Weights of a small mixture-of-experts language model, trained from scratch on English Wikipedia.
Size: 10 layers, width 256, vocabulary 6955, 34.6M parameters.
Training: a variant of SOAP for the experts, 323M tokens, 4928 steps.
Below are experts of layer 3 (counted from 0) of a mixture-of-experts language model. Rows are named router (the router's row for the expert), gate (a neuron's input weights, with its number), up (a neuron's input weights, with its number), down (a neuron's output weights, with its number) and show model dimensions 64-127. Each number is 128 + 24 x the weight over its row's rms, rounded and kept within 0 to 255.
Before each expert's rows: a language model's description of what the expert responds to. This comes from a sample of Wikipedia text that the model never trained on.

# expert 10
Biography career narrative
router [ 65 105 130 150 165 213 153 123 151 144 137 109 103 101  90 138 162 128 132  96 165 155 100 113 138 139 100 143 108 122 101 129 101 126 169 158 146 156 118 120  94 146 133 150 149 117 159  92 126 108  90 149 130 139 179  91 140 138 143 134  97 129 161 168]
gate0 [147 123  95 119 124 120 132 109  94 148 108 169 143 109 127 187 109 136 147 148 137 124 142 161 159 163 128 115 110 137 178 115 156 131 108 129 162 116 154 119 167 142 163 121 156 130 141  96 117 166 129 162 103 115 143 110 133 136 122 169 174 104 127 118]
up0 [ 87 103 160 145 108 115 109 130  98  85 159 107  78 129 110 131 143 122 114 101 163 110 125 125 157 166 106 113 134 170 125 103 125 130 106 170 114 168 145 136 141 132 120 110 174 153 111 167 119 109 156 116 133 150 126  75 129 156 179 122 154 181 148 133]
down0 [179  91  78 151 114 130  84  97 125 113  75  88 131 129  75 120 102 139 152 128 138 120 129 154 147 150 134  91 117 146 107  85 166 108 126 113 155 161 174 102 131 151 108 146 161 106  71 167 108 136 126 123 104 114 153 109  93 149 165 131 166 163 112 115]
gate1 [116 154 144 122 122 110 142 139 127  91 123 167 176 127 116 106 156 149 108 105 154 115 132 103  89 159 159 103 130 134 115 108  89 138 134 107 110  94 121 118  99 162 101 100 166 141 135 114 167 158 141  88 123 115 102 126 160  99 146 135 116 114 155 163]
up1 [112 136 102 120  75 141 140 137 142 124  89 140 166 115 115 136 102 159 111  95 141 115 121 125 156 164 135  69 158 133 146 147 125 125  95 202 121 115 127 118 124 121  98 111 124 122 108 125 130 147 124 103 148 109 120 139 125  82 126 133 138 113 115 125]
down1 [148 159 118 117 116  88 119 131 117 109 117 132 125 145 137 161 105 104 120 137 134  87  87 153 120 150 111 113 124 148 157 113 132 113 128 113 106 177 125 140 123 150 134  85 107 124 133 177 119 142 123 141 129 119 137 172 106 144 133 134  95 120 151 154]
gate2 [118 126 159 138 107 156 145  94 148 142 125 120 119 154 100 103  80  87 111 119 177 142 110 169 134 111 129 115 128 143 136 115 132 110 131 124 135 150 123 141  85 119 159 129 111 158 144 145 122 118 112 138  84  81 112 119 125 123 159 129 101 135 125 143]
up2 [128 124 113  92 132 103 111 125  90 113 214 137 105  78 175 161 150 144 132 143 115 123 125 150 145 139 184 159  87 120 118 136 123 123 133 139 103 133 150 119 191 132  87 133  97 111 143 141 125 119 149  77 164 130 106 164 165 125 122  98 132 134 140 149]
down2 [128 139 115 161 161 171  99 128 134 130 116 179 109 103 122 144 165 124 142  95 148 128 151 118 148  65 115  83 123  97 161 136 161 112 115 140 145  95 105 109 121 137 124 144 132 157 138 160 122 119 116 124 117 110 175  76 113 145 147 123 144 150 110 115]
gate3 [132  96 166 129 116 181 146 158  49 115 126 126 101 126  91 152  86 126 118 106 135 140 161 150 117 142 102 122 138 157 132 165 120 116 131 134 102 121 165 108  88  90 165 104 133 162 142  94 104 100 111 159 134 149 173 129 123 158 145 128 122 144 114 155]
up3 [117 103 102  71 146 124 173 138 172 144 175 119  96  84 158 155 114 194 126 145 125 190 165 138 144 130 132 143 170 123 111 137 135 108 116 146  83 171 106 109 172 122 145 127 154 141 128 153 125 138 132 162 150  75 128 157 173 146 111 112 141 111 134 148]
down3 [172 120 125  92 102 104  73 177  75  92 117 127  98  89  80 104 140 137 131 171 150 127  99 114 117 155 135 147 140 113 135  86 137 133 173 113 132 136 165 111 165  95 129 128 143 114 109 103  90 129  85 123  94 163 147 157 146 144 144  98 143 109 121 151]
gate4 [ 97 113 160 126 122 158 150 114 125 143 148 105 112 104 154  99 132 134 109 106 149 130 161 102 135 144 118 116 112 119  86 119 125 127 140 150 135 123 165 124 105 167 153  98 121 151 127 124 150 126 127 151 118 110 123 108 114 144 125  98  94 108 113 131]
up4 [ 99 167  93 113 128  96 134 105 101 130  83 132 145 127 160 131 111 136 167 154 127  85 138 147 119 133 107 157 164  97 197 128 165 156 129 117 154 128 119 141 165 127 187 113 123 103 113 147 120 186 107 115 141 128 141 171 127 119 104 161 145 162 106 125]
down4 [ 82 115 125 117 103 151 145 135 138 109  97 149 120 105  73 112  78 140 156 133 119 119  78 153  96  98 148 148 107 114 157  84 144 127 108 108 162  69 118 124 140 126 140 144 135 101 123 117 117 113  59 138 154 149 152 100 116 109 117 129 140 121 141 151]
gate5 [143 151 119 168  84  88 162 170 141 115 127 126  75 121 132 100 144 101 158 108 157 112 102 152  99 132 140 118 114 162 112 126 150 134 103 183 107 142  67 139  91  55 117 110 133 124 119 159 117 125 107 162  64 118 135  87 153 116 133 111 138  98 126 131]
up5 [183 157 156 138 117 156 114 130 147 137 119 172 155 129 131 132 114 109 121 142 103 184 101 148 159 108 144  95 134 147 108 104 150 132 135 107 140 128  62 146  97 105 118 163 115 121 173 108  80 157 158 122 107 126 122 115 126 144 108 136 113 105 111  77]
down5 [ 99 167 142 109 134 148 118  99 166 157 127 197 136  93 128 121 101 138 159  96 108 119 120 147 107 140 191 139 105 115 141 151 141 120 149 136  78 120 152 145 174 151 109  76 144 112 150 156 132 127 119 154 143 142 115 162 136 156  98 121 113 115  94 141]
gate6 [121 125 133 111 139 185 150 155 149 108 131  71  94  90 125 112 112 125 144 152 115 116 162 121 113 145 122 134 170 137 111 153 160 103 152 123 167 111 140 161 109 143  78 116 130 106 126 175 157 130 165 143 103 142 145 140  92 129 110 113 142 144  74 123]
up6 [149  88 202 128 169 159 135 133 145 126 147  89 147 105 152 132  99 122 190 109 129 152 114 106  83 113  75 172 123 170 115 121 146  71 168 106 130 134 148 113 133 152 111 121 123 121 107 129 131 124 134  90 111 117 119 148 116 163 124 120  84  94 189 135]
down6 [143 125 115 110 144 143 101 126 108 148 145 111 162 156 150 150 113 134 104 119 163 106 111 151 162 146 171 115 164 111 118  92 159 101 113 104 111 161 159 114 155 153 131 158 136 123 164 139 120 109 159 114 110  89 118 118 139 139 148 105  78 132 135  97]
gate7 [137 109 148 153 115 132 154 112 176  89 153 106 127 125 120 135 133 179 115 100 122 144 109 135 132 137 202 148 133 128 112 175 134 136 123 152 139 141 126 113  86  94  89 158 132 102 108 112 122 175 141  91 118 136 115 161 153 115 124  96 109 127 131 119]
up7 [158 145 123  93 115 112 130 129  81 119 155 134 105  83 156 106 115 131 155 115  84 156  78 135 136 127 100 116 137 110 146 144 139 138 151 108 101 170  98  81 107 108 137 179 128 122 127 127 113  99 114 142 127 130 128 130 110 125 101 108 123  95  92 142]
down7 [166 146 119 127 115 102 111 170 143 115 132  91 153 176 201 177 136 158 132 145 105 117 138 158 110 161  90  91 146 132 127 157  96 149 117 108 125 113 122 128 170 117 124 135 172 140 149 114 123 170 139  98 134 144 200 109  95 138 161 112 127 128 119 129]
gate8 [114 135 129 119 134 104 104 155 111  93 164 129 100  87 126 162 117  98 139 129 117 167 129 120 117 103 126  75 111 107 168 126 152  93 157 128 141 138 147 130 145 158 126 135 163 130 143 167 130 189 119 135 113 100 109 113 117 160 126 127 129 111  95 158]
up8 [135 151 126  97 152 125 142 116 139 131 111 132 150 141 149 104 160 118  91 155 118  91  56 151 139  90 104 114 119 133 136 137 150 146 100 137 152 116 132 115 147  68 142 116 135 138 120 130 152 114  68 151 118 160 128 114 135 151 105 130 121 135 109 159]
down8 [114 117 148 119 168 168 157  92 113 139 149  79 139  78 148 203 104 161 108 111 129 146 130 132 168  92 120 171 166 157 142 139  70 127 124 141 152 108 117 109 158 111 159  67 131 140 116 122 150 115  85 137 131 126 150 121 132 162 108  98 161 122 128 109]
gate9 [ 92 115 141 121 139 136 171 116 145 141 138 164 141 138 120 106  98 140 103 128 113 133  83 134 153 163  87 135  87 106 116 124 164 105 103 143  96 122 132 136 142 108 128 143 120 109 101 158  98 119 152 107  92 156 133 115  95 140 134  98 162  94 143 130]
up9 [166 134 122 124  93 147 124 127 123 166 186 143 116 127 124  99 166 133 126 149  98 116 104 104 173 141 156 100 118 130 161 176 155 107  64 131 123 116 139 128 102 143 126 135 108 155  94 112 128 109 131 125 130 166 168 139 116 145 127 144 123 116 136 149]
down9 [142 146  96  79 180 139 113 122 111 130 126  93 170 103 150 131 107  99 124 131 141  96 119 146 119 152  76  90 132 124 116 120 114 145 103 117  93 128 124 146 108 186 116 104 142 132 131 166 131 145  91 106 145 135 118 129 145 115  81  86 109 163 119 166]
gate10 [120 108 139 134 116 115  56 110  84 175 155 101 103 103 145 119 142 112 110 126 153 135 139 125 135 118 140 112 143 139 147 113 122 116 137 115 147 104 135 127 142 123 103 126 126  80 165 159 131 121  97 174 138 155 128 103 127 144  99 110  89 121 148 136]
up10 [172 124 137 135 119 136  89 129 106 111 143 128 105 138  93 145 152 108 122 115 103 152 186 124 139  63  57 135 153 148 112  84 112 117 121 121 122 142 126 135 118 126 107 131 123 107 164 144 137 130  96 148 127 181 136 109 122 117 162 158 111 125 159  99]
down10 [150 100 137 156 160 125 113  85 150 133 137 139 112 159 135 152 145 229 130 180 108 117 139 112  86 134 120 123 139  99 146  76 114 156 128  93 113  97 161 121 131 125 157 121 100 129 134  98 152 143 124 143 136 155 132 149 128 108  71  97 148 137 124 111]
gate11 [116 117 115 142 112 133 125 132 189  97 120  92  92  93 152 154 124 127 165 128 129 121 150 129 197 120 114 118 115 145 129 129 133 103 166 154 156 169 124 122 126 118 107 133  83 127 153 102 114 134 146 154 114  68 112 173 120 130 120  96 110 145 127 121]
up11 [112 114 168 145 152 132 131 118 154 153 163 162 114 168 118 124  83 143  92 119 128 178 149 100 125 155 159 150 128 148 116  98 111 122 140 116  91 113 139 139 122 148 174 171  85  80 133 148 144 111 130 104 141 127  96 105 177 104 147 136 113 128 116  92]
down11 [150  85 104 115 119 140  96 107  67  93 124 150 106 151 104 111 123 120 132 139 104 158 139 127 126 109 115 122 147 131 124 124 109 101  82 135 107 135 158 141 159 134 137  91 151 106 126 157 123  96 111 145 142 132 151 152 106 184 125 122 143  89 142 121]
gate12 [155 141  64 111  92 130 155 139 133 127 107 131 110 123 144 114 101 113 109 143 132 145 151 138 134 102 148 117 157 135 137 174 159 102  90 158 151 122 141 108 131  65 128  96 132  98 170 173 177 127 107 159 139  55 104 115 132 121  81 147 105 104 132 136]
up12 [145 103 162 158 124 107  99 114 152 172 143 116  88 143 143 170 103  85 199 142 133 142 114  97 143  93 135 145 182 119 123 117 112 101 105 158 162 129 164 137 151  93 115 127 123 146 127 121 102 158 122 146 138 137 137 130 152 152 137 142 112 162 145 131]
down12 [160  92 111  83 153 127 101 160 151 122 121 135  79 158 107 150  94 118 125 149 133 124 123  73  75 121 118  92 140  98 116 103 137 114 101  91  90 122 177 120 171 116  87 103 140 155 128 127 114 130  92 153 119 151 154 148 113 174 118 144 113 174 136  89]
gate13 [154 129 182 107 137 141 100 146 154 122 172 140 104 140 129  58 121 136 110 134 122 127 131 113 120 110 124  93  95 114 115 154 154 116 136 153  94 131 123 136  78  87 155 128 165 127 138 101  83 116 147 164 136 125 166 115  96 121 123 136  83 131  97 135]
up13 [136 130 157 130 155 114 134 130 130 103 151 114 123 133 133  86  91 180 122 146 110 115 119 127 108  95  76 106 133 125 128 113 165  90 132 146 128 151 115 116 113 149 119 108 118 167 115 126  83 155 196 144 141 102 103 129 139 113 123 162 141 158 108 112]
down13 [139 153 156 117 107 116 121 123 118 127 126 150 130 137 133 134  75  92 116  93 124 143 137 135 156 122 139 146 122 116 141 120 147 113 134 102 146 130 127  97 138 159  93 103  98  97  96 144 110 148 117 139 127 131 107  76 117 101 129 168 133 126 154 148]
gate14 [142 152 118  97 126 131 174 147 147 141 170 123 141 142 150  93 141 136 115 138 160 139 135 128 129 127 136 155 137 117 133 111 107 155 162 122 120 125 107 177  93 132  83  97 116 142 131 131 160 150 171 143 164 136 106 153 122  88 141 154 126 134 105 165]
up14 [116 113 181 107 126 107  86  76 120 116 132 148 149 160 123 140 142 105 154 135 126 114 101  85 137 106 119 138 106 174 139 124 111 125 102 143 173 137 118 159 149 100 137 123 137 149 143 103 144 155 114 167 111 134 110 129 118 162  96 138 132 122 144 128]
down14 [100  90 124 151 141 159 130 149 146 108 143 149 106 146 105 157 111 109 127 104 132 122 118 134 126 128 135 150 129 161 160 143 139 144 113  92 143 119 119 117 149 106 150 159 138 156 147 147 141 120  84 123 137 168 123 144 117 119 134 121  68 120 139 146]
gate15 [ 95 124 149 142 127 101 143 103 106 129 104 102 159  85 126 153 136 124 136 140  76 134 172 142 149 119 119 147 137 112 100 102 125  95 135 158 121  90 111 115  90 139 157 166 138 125 129 106 143 150 112 121 145  99 134 126 173 106 159 127 117  92 143 148]
up15 [183 124 168 115 105 136 164 145 141 159 137 128  94  59  90 170 154 151 181 128 132 158 117 110 137 109 147 108 162 122 135 103 112 112 128 151  92  76 140 157 141 135 139 129 125 131 101 124 175 108 106  78 131 102 125  84 116 122 131 154 127 107 166 115]
down15 [ 96 133 125  81 131 126 161 177 154 125 105 165 172 129 129 161 149 118 114  83 145 115 128 135  85 112 125 113  96 142  95 126 177 182 103 130 174 145 138 153 177 151 109 143 109 135 103 139 110 129 108 128 104  96 152 124 126 123 133 108 107 109  98 120]
gate16 [156 122 107 128 124 120 147 148 105 149 146 110 120 143 106 162 175 115 116 115 107 119 134 142 111 111 129 138 141 104 129 177 102 130  77 145 176 103 150 115 104 151 128 125  90 120 133 137 119 135  91 132 153 128 155  97 144 109 145 150 147 121 154 102]
up16 [124 148 145 128 128 127 122 118 106 108 118 116 107 114 109 131  74 149  88 114 127 146 114 148 157 123 141 138 106 148 103 100 174 172 142  99 105 129 135 126 129 165 120 158 144 140 125 144 138 151 173 150 109 117  73 123 129 160 139 116 136 108 135 132]
down16 [137 119 128 112 116  97 190  96 106 107 118 157 117 146 124 143 138 176 137  93  71 136 153 134 116 132  99 139 134 152 144 125 124 138 118 169 117 123 122 152  98 132 134 172 158 164 145 171 141 150  88 115 121 129 134 168 111 115  96 100 149 111 137  93]
gate17 [106 177  83 150 150 116 114 159 145 112 129 141 145 129 153  92 143 101 159 119 152 117  63 137 147  87 143 134 105 111 117 115 106 115 108  78 127 169 161 167 114 110 151 120 111 137  79 130 140 142 112 132 130 125 156  96 140 106 147  70 136  91 110 135]
up17 [ 98 119 141 153 130 121 151  87 143 115 146 116 106 112 131 130 100 145 111 139 120 108 123 155 161 133  83 142 169 127 141 140 136 168 141 104 134 106 141 171 120  88 139 127 105 101 166 157 137 130 128 155 114 163 121 147 163 130 158 117 115 163 138 104]
down17 [129 121 117 136 171 132 133 162 132 107 149 127  93 126 117 139 117 170 115 119 129 127 145 129 137 108 111 137 139 165 136 154  93 134 123 124 130 156 110 126 154 118 154 117 153 120 143 102 186 127 104 146  89 141 110 141 145 106 133 132 148 157 155 101]
gate18 [120 123 165 136 113 133 147 145 162 149 122 148 132 155 125  95  84 122 136 122 113 124  98 136 113  92 138 103 148 130 140 163 122 119 145 127  86 132 111 120  90 131 108 149 126 141 101 100 147 120 142 164 118 134 156 107 164 146 214 146 142 151 108 157]
up18 [136 142 102  86 120 124 106 120  76 121 116 135 123  84  99 139 145 109 151 150 150 151 135 119 152 176 127 139 141 152 145  84 155  88  99 128 102 122 135 136 158 133 134  84 112 131 102 105 110 115 151 130 124 100 148 155  69 129  75 113 160 131 213 116]
down18 [ 92 111 124 158 131 185 118 136 111 119 124 159 104 150 169 147 158 144 150 113 107 124 101 136 200 169 112 158 122 109 110 113  95 149 142 119  88 111 151 160  96 122 144 105 127 146 116  95 121 132 151 128 149 143 110 117  82 119 168 133  73 160 112 131]
gate19 [121 125 128 160 102 130 127 158 137 115 166 156 133 145 133 100 119 127 110 131 156  98 127 122 175 133 130 136 156 114 147 130 121 122 149 141 170 104 120  78 117  99 102 142  89 155 186 125 132 113 160 178 107  94 117 126 139 102 151 126 124 107 156  60]
up19 [155  92 147 131 128 114 134 133 100 151  97  83 105  95 103 102  96 119 116 147 108  96 107 148  99 129 135 110  77 171 156 157  72 147  58  85 144 128 113  88 121 134 155 151 108  99 139 133 102 128 127 157 152 106 138 124 131 139 123 147 138 115 116  80]
down19 [130 166  94 148 118 101 149  94 125 119 137 115 108 154  99  97 115 134 141 105 143  85 135 100 115 162 139 139 114  97 149 125 146 114 104 147 149 123 149 150 133 119 114 103  88 146 189  88 120 133 112 171 112 140 115 140 135 154 168 142 151 103 126 115]
gate20 [102 147 173 121 139 154 110 161 117 174 149 138  85 150 137  80 100 100 118  95 138 126 113 109 164 163 151 112  72 122 118  96 103 108 127  62  98 126 137 159 129 155  93 124 161 110 110 128 135 146 111 132 103 123 134  99 130 115 154 139  72 130 147 183]
up20 [124 129 105 120 163 135 131 125 111 101 130 158 125 112 113 149 124 144 170 142  90 143 134 141 121 108 130 118 180 140 133 175 163 130 111 206 150 116 120  92 123 128 140 137 108 118 136 115 146 116  99 131 145 121 139 157 136 131  98 150 193 137 142 119]
down20 [175 107 139 130  97 121 116  91 135 127  95 153 123 131 137 145 118 110 149  95 132 110  87 165  81 120 142 149 105 135 113 122  36  84 123 117 118 153 112 149 148 140 160 115 130 103 132 144 125 179 152 145 136 138 148 157 131 134 158 172 186 116 129 145]
gate21 [149 121 124 130 127 131 102 112 147 145 172  96  99 104 142  71 166 128 131 119 137 100 131  94 111 142 131 147 143 126 103 146 163 156 133 156 144 144 156 120 160  80  87 135 130 120 133  99 116 135 109 120 101 113 155 123 121 129 121 101 108 174 123 132]
up21 [109  97 147 132 120 148  88 161 148 141 134 147 104 209 120 114 133 148 118 128 120 122 111 142  93 154 157 173 130 160 104 132 111 141 112 124  92 146 121 180 142 114 111 104 129 137 164 110 100 148 122 118 148  88 127 117 135 111 153  93 144 114 137 128]
down21 [161 107  89 171 115 149 160  80 153 138 128 156 119 107 138 140 148 129 108 165 129 164 148 120 123 122 154  66 143 108 118 156 145 116 129 148 140 109 127 104 123 114 183 144 129  77 106 105  88  94  83 156 119 127 116 131 179 120  99 113 106 146 118 150]
gate22 [140 117 124 150 142 138 134 148 151 110 101 101 138 137 163 159 134 118 161  90 170 153 145 127 131 104  99 140  97 115 132 128 104 115 121 168 147 116 110 175 121 106 142 167 129  81 153 161 144 125  93 171  97 128 141 113 140 118 102 120 144  44 156  93]
up22 [123 175  82 127  96 121 145 138 118 124 122 164 139 118  56 147 126 112 126 135 103 148 110 149 138 108 155 123 108 130 117 125 153 159 148  86 136 116 112 117  86 144 160 133 121 142 102 142 130 120 134 127 161 146 127 158 112 168 149 109 100 121 106 194]
down22 [159 173 124  28 112 146 116 149 134  95  91 123 190 104 124 106 116 135  86 105 125 124  74 111 147 121 110 102 147 135 121 106 130 125 174 147 148  69 153 130 124 151  80 115 126 143 136 132 105 121 140 113 117 128 157 108 147 126 110 157 137 144 147 168]
gate23 [124 152 106 136  71 127 105 167 159 106 122 115 132  96 157 137 151 127 131 133 126 114 129 126 127  83 133 118 157 116 116 123 125 139  91  87 108 129 139 178 141 106 140 124 110 136 118 137 138  97 109 126  86 124 112 113 149 145 115 155 164 121  95 118]
up23 [110  98 132  76 147 142 147 107 114 162 118 119 154 122 104 121 132 164  77 125 106 143 131 130 121 133 117 148  80 174 141 161 131 155 134 171 167 160 150  75  82 142 155 163 147 113 145  97 136 142 126 142 147 126 132 109 123 113  95 103  96 122 145 144]
down23 [129 132 161 145 117 121 118 175  81 120 175 129 138 131 144 166 134 109 114 107 134 115 157 143 105 113 105 138 159 135 171 119 131 111 155 111  67 142 163 136 150 127 150 128 136 128 173 136 134 154 165 111  98 142 129 121 150 133 124 158  95  99 145 156]
gate24 [125 128 171 129 118 179 155  74 102 172 103 111 178 176 111  87 100 107 102 141 124 111 113 155 118 105  98 188  96 159 115 144  79 130 129 102  94 115 155 112 148 145 112 161 119  85 165 169 102 126 150 105 110  89 171 116 135 127 134 116 119 101  99 134]
up24 [154 151 131 124 115 154 135  84 121 186  99 128 175 153 132 120 117 140 106 123 169 204  78 164 113 124 136 157 125 110 144 144 100 121 146  94 134 134 137 110 145 152 147 126  90 102 129 164  94 138 112 125 138  90 170 164 116 118 146 155 107 137 113 158]
down24 [192 122 125  74  69  71 165 150 145 154 122 132 109 148 100 128  80 100 103 119 176 132  99 174 114  86 133 101 137 184  99 126 102 141 114  84 140 131 132 104 123  94  97 167  88 114 124 107 100 157  95 147 158 155 138 134  74 143 132 112 140 159  93 125]
gate25 [146 165 147 145  89 166 159 137 171 132 145 127 130 186  96 144 139 149 169 134 101 158 127 155 143 136 147 157  89 106 144 146 123 167 136 165 122 139 146 115 118 117 152 122 102 120 141  84 152 131 146 116 136 109 158 154 103 175 135 135 129 144  87 162]
up25 [121 136 129 129 138 115 109 134 130  94 122 144 115 183 147 149 147 126 103 128 123  58 164 154 129 153 122 113 158 109 142 112 149 126 108 131 161 157 101 130 109 122 108 165 135 131  96 107 167 152 140 165 174 141  95 113 142  78 116 150 116 121 113 119]
down25 [117  76 144 111 164  95  72 159 132 131 138 135 123 139 142 113 123  99 117  34 131 105  97  89 162 131 153 108 141 145  99 109 161 150 108 104 119 142  93 115 147 155 117  76 108 153 107 117 124 123 133 166 149 107 112 169 166 131 176 133 107 157 122 148]
gate26 [114  86 107 108 115  57 110 101 121 125 109 120 109 122 114 132 149 105 125 158 138 138 138 130 148 159 137 159 139 132 175 151 100 159  83 155 112 126 145 201 141 165 134 142 103  98  85 166 147 152 121 139 115 117 140 141 135 152 153 145 141 124 145 143]
up26 [122 112 159 128 128 158 103 128 175 154  87 131 137 109 128 132 130 114 121 111 167  91 136 145 114 135 112 147 124 148 123 127 113 151 101  99 135 132  91 148  95 154 163 100 123 141 137 132 117 147 113 125  73  98 155 120  68 142 125 148 136 161 125 142]
down26 [185 119 114 125 115 140 129 136 116 140 126 169  97  93 155 116 131 115 122 166  83 117 129 166 151 123 159  98 137 179 127 126 151 114 110 125 114 102 154 169 131 149  95 136  92 114 120 113 101 128  74 133 166 160 124 168 113 158 128 143 169 107 141 103]
gate27 [162  66 122 123 153 104 126 161  99 163 124  94 147 127 118 132 184 126 176 144 121 115 131 177 134 119 118 123 150 126 131 146 124 127 109 113 159  98 103 147 124 126 134 120 108 123 175 141 143 131 140 140 144 172 131 155 140 132 115 152 176 115 113 146]
up27 [118  93 114 127  90 117 112 120 110 128 110 111  96 108 126 148 146 158 150 118 134  97 130 126 123  92 160  87 149 118 122 128  98 135 148 136 105 132 124 129 125 133 144 161  64 128 125 124 128  99 106 150 121  94 128 114 143  77 122 102 121 133 163 141]
down27 [125 148 150 109 111  81 146 159  98 136 106 141 127 151 104 115 178 100 135  83 180 194 115 113 148 120 150 142 171 122 121 158  95 153 110 142 114 139 112 142 124 100  97 151  91 116 177 134 124  98 143  83 136 172  94 137 168 151 142 120 138 153 150 129]
gate28 [127 122 113 151 166 109 130 154 126 130 103  90 117 114 126 117 119 148 117 130 160 149 145 117 106  88 139  89 132 138  87 125 143  89 177 112 109 125 113 134 177 138 137 126 105 121 133  98 100 152  80  95 125  85 107 117 142 174 133 151 122 156 152 146]
up28 [127  93 108 115 140 133 151 150 105 120 152 103 124 136 129 127 135  84 154 119 142 133 131 139 138 110  70 143 115  93 100 141 137 111 140  99 158  85 134 128 125 116 126 151 134 148 111 148 168 146 107 155 128 137 162 128 142 122 132 171 120 109 117 121]
down28 [151 174 121 111 163 104 108 136 141 168 133 144 144 154 126 102 166 117 130  96 156 154 111  93 157 147 127 148 144  90 146 107 125 149 152 134 110 135 141 132 107  83  94 136 124 153 119 155 105 135 133  69 118  99 103 161 172 147 106 112 127 147 111 152]
gate29 [123 128 120 142 167 128 143 120 151 116 110 124 155 128 162 115 115  98 116 129 131 109 107 152  78 109 145 173 126 134 120 125 139  95 123  74 148 117 106 136 114 178 155 150 120 138  97 137 120 117 129 170  81 137 170 122 110 176 131 125 165 107 107 107]
up29 [109  97 145 127 152 151 130 131 158 131 120 140 135 117 172  80 154 103 116 132 120 132 102 113 108 121 103 125 131 125 163 186 148 147 166 112 144 119  62 136 110 128 133 137 127 157 104 124 158 105 115 131  76 120 134 135 156 119 140 107 134 117 154  89]
down29 [131 136 123 155 130 148 122 129  92 130 170  76 144 108 110 143 152 157 139  90 129 118 104 123 108 100 139 136 140 112 126 109 102 139 105 143 156 132 128 102 124 167 123 156 139 111 101 111 117 148 187 112 124 136 128  97 118 197 157 118 160 127 124 150]
gate30 [143 133 145 187 142 153 130 134 133 174 149  86 110 110 123 122  95 171 123 103 129 136 110 139 112 150 135 143 114 102 157 149 133 109 147 139  99 123 144 135 159 122  83 147 133 153 162 115 120 111 137 115 148 132 132 110 144 170 156  95 116 137 156 157]
up30 [156 138 126 122  92  98 106 109 107 127 172 116 114 153 134 133 147 137 142 186 133  94 144 117 130  90 151 133 152 136 135 150 185 145 124 134 144 111 148 107 147  73 154 137 111 171 117 122 126 139 172 153 118 109 135 168 136 139 125  97  70  78 149 139]
down30 [147  67 127 138 125 101 163 135 109 164  91 130 138 101 117 145 173 120 121 162 143 128  94 142 114 127 129 159 116 131 102 145 152 130 103  99 152 111 172  87 166 124 131 129 132 133 103 124 109 121 181 127 100 119 121 131 124 127 114 126 100 117 107 155]
gate31 [101  95  96 141  94  99 180 122 151 138 165 142 112 144 120 153 149 110 124 115 150 112  83  49 112 128 102 141 151 131 140 149 126 141 165 158 132 109  99 139 134 129 122 105 144 117 163  79 143 159 123 109 130 102 126 110 174 111 147 140 137  98 101 100]
up31 [136  89 117 139 139 142 141 104 115 105  86 146 102 106 113 100 142 138 130 108 132 115 151 113 110 114 140  89 136 122 143 154 120 132 146 168  97 103 136 115 119 168 104 130 134 122 179 161 158 138 121  65 126 166 139  69 150 137 136 131 184 106  95 132]
down31 [151  92 126 152 152 101 157  99 105 143 110 148 144 159 109 124 111 128 136 127 124 110 123 121 138 111 156 116 109 137 129 133 155 131  76 149 105 118 171 158 136 126 123 137 130 168 106 203 122 141 157 113 106  78 118 122 130 146 112 126 164 142 114 100]
gate32 [123 123 168 137 119 116 128 131 132 164 133 152 158 102 141 149  98 150 138 146 113 117 130 114 140 128  89 131 136 171 128 124  80  98 122 114 132 180 117 142 120 121 114 158 109 147 126 108 116 103 134 109  70 119 140 170 134 135 183 129 167 180 118 118]
up32 [163  89 117 123 112 114 154 152 102 121 111 158 155 136 116 103 124 143 142 148 125 116 127 126 132 123 141 156 134 114 131 135  97 139 122 125 167 152 185 128 150 170 127 110 103 147 157 115 163 112 125 123  56  70 116 166 166 137  95 116 150 159 104  88]
down32 [ 62 140 143 129 133 101 121 168 123 121 117 126 108 157  77  97 134 151 114 112 159 126 126 157 153 120 183 141 117 128 125 158 121 113 163  76 106 133  82 181 148  89 129 108 116 189 101 123 146 116 135 140 130 163 188 111 149 109 140 139 118  77 156 157]
gate33 [138 146 168 139 130  88 145 132 168 129 111 134  93 178 147 128 174 137 115 151 125 120 187 151 123 124 124 108 138 135  98  93 129 132 164  91 120 118 120 115 135 118 137 143  93 140 136 111 162 131 154 215 152 185  53 134 124 127 152 169  80 151  81 141]
up33 [167 122 104 116 143 129 137 126 143 141  85 110 149 128 140 113 107 162 133 130 109 116  98 136 145 174 130 109 126 138 106 186 145  64 176 129 115 140 152 101  98 127 123 126 139 124 136 108 172 179 120 114 145  99 127  91 112 128 141 138 119 108 165 116]
down33 [115 109 153 142 119 143 120 149 111 125 115 124 134 109 132 137 125 126 117 119 107 152 129 108 143 168 155  85 128 137 137 183 156 134 104 126 116 122 144 160 113 103 129 165  75 136 131 179 118 161 130 100 130 163 144 183 175 112 125 167 117 160 127 129]
gate34 [116 142 131 127 114 138 118 143 146  92 124 115 106 143 124 170  94 121 120 120 129 141 144 112 117 113  99  95 178  76 103 128 127 118 107 104 111 131 139  89 122 164 132 136 148 182 152  96 137 101 124 139 134 145 155 176 155 103 150 146 139 167 128 115]
up34 [138 132 146 143 108 131  97 138 135 128 119 122 141 121 156 115 119 108 116 145 140  95 122 119 127 120 108 139 154 155 106 155 135 151  98 128  84 152 115 143  96 159 126  95 125 152 162 111  77 111  98 161 102 113 167 161 144 152 127 134  93 163 116 138]
down34 [132 146 151 120 156 128 108 165  84 122 139 121  79 156 129 115 101 104 118 133 110 125 153 137  70 122 126 117 150 110 130 140 111  97  98 126 123  90 132 122 126 112 124 117 145  80 130 118 155 122 108 140 123  99 107 117 131  98 106 126 119 163 113 112]
gate35 [130 112 125 137 146 125 158 132 114 163 170 112 112 169 184 117 163  88 139 118 151 133 147 108 150 120 159 133  44 119 149 128 143 103 107 119 123 145 122 128 116 114  93  94 115 119 147 107  99 135 145 102 125 126 128 133 121 148 111 144 139 136 148 163]
up35 [103 133 141 150  92 132 178  91 124 138  96 140 137 112 142 187 114 120 110 144  71 154  74 161 169 140 159 150 136 126 113 114 162 155 155 121 125 140 131 115 109 142 106 122 120 126 121 123 117 140 129 116 131 169 120 146 112  84 116 151 161 130 169 165]
down35 [158 156 107 120 111  92 128 109 126 161 131 126 134 123 114 118  87 123 133 167 153 119 125 117 129 119 144 158 130 157 108 121 133 140 116 120 151 103  87 199 132 119 128 101 118  98 159 102 116 110 108  93 136 163 170 153 127 125 130 115 126 117 114 116]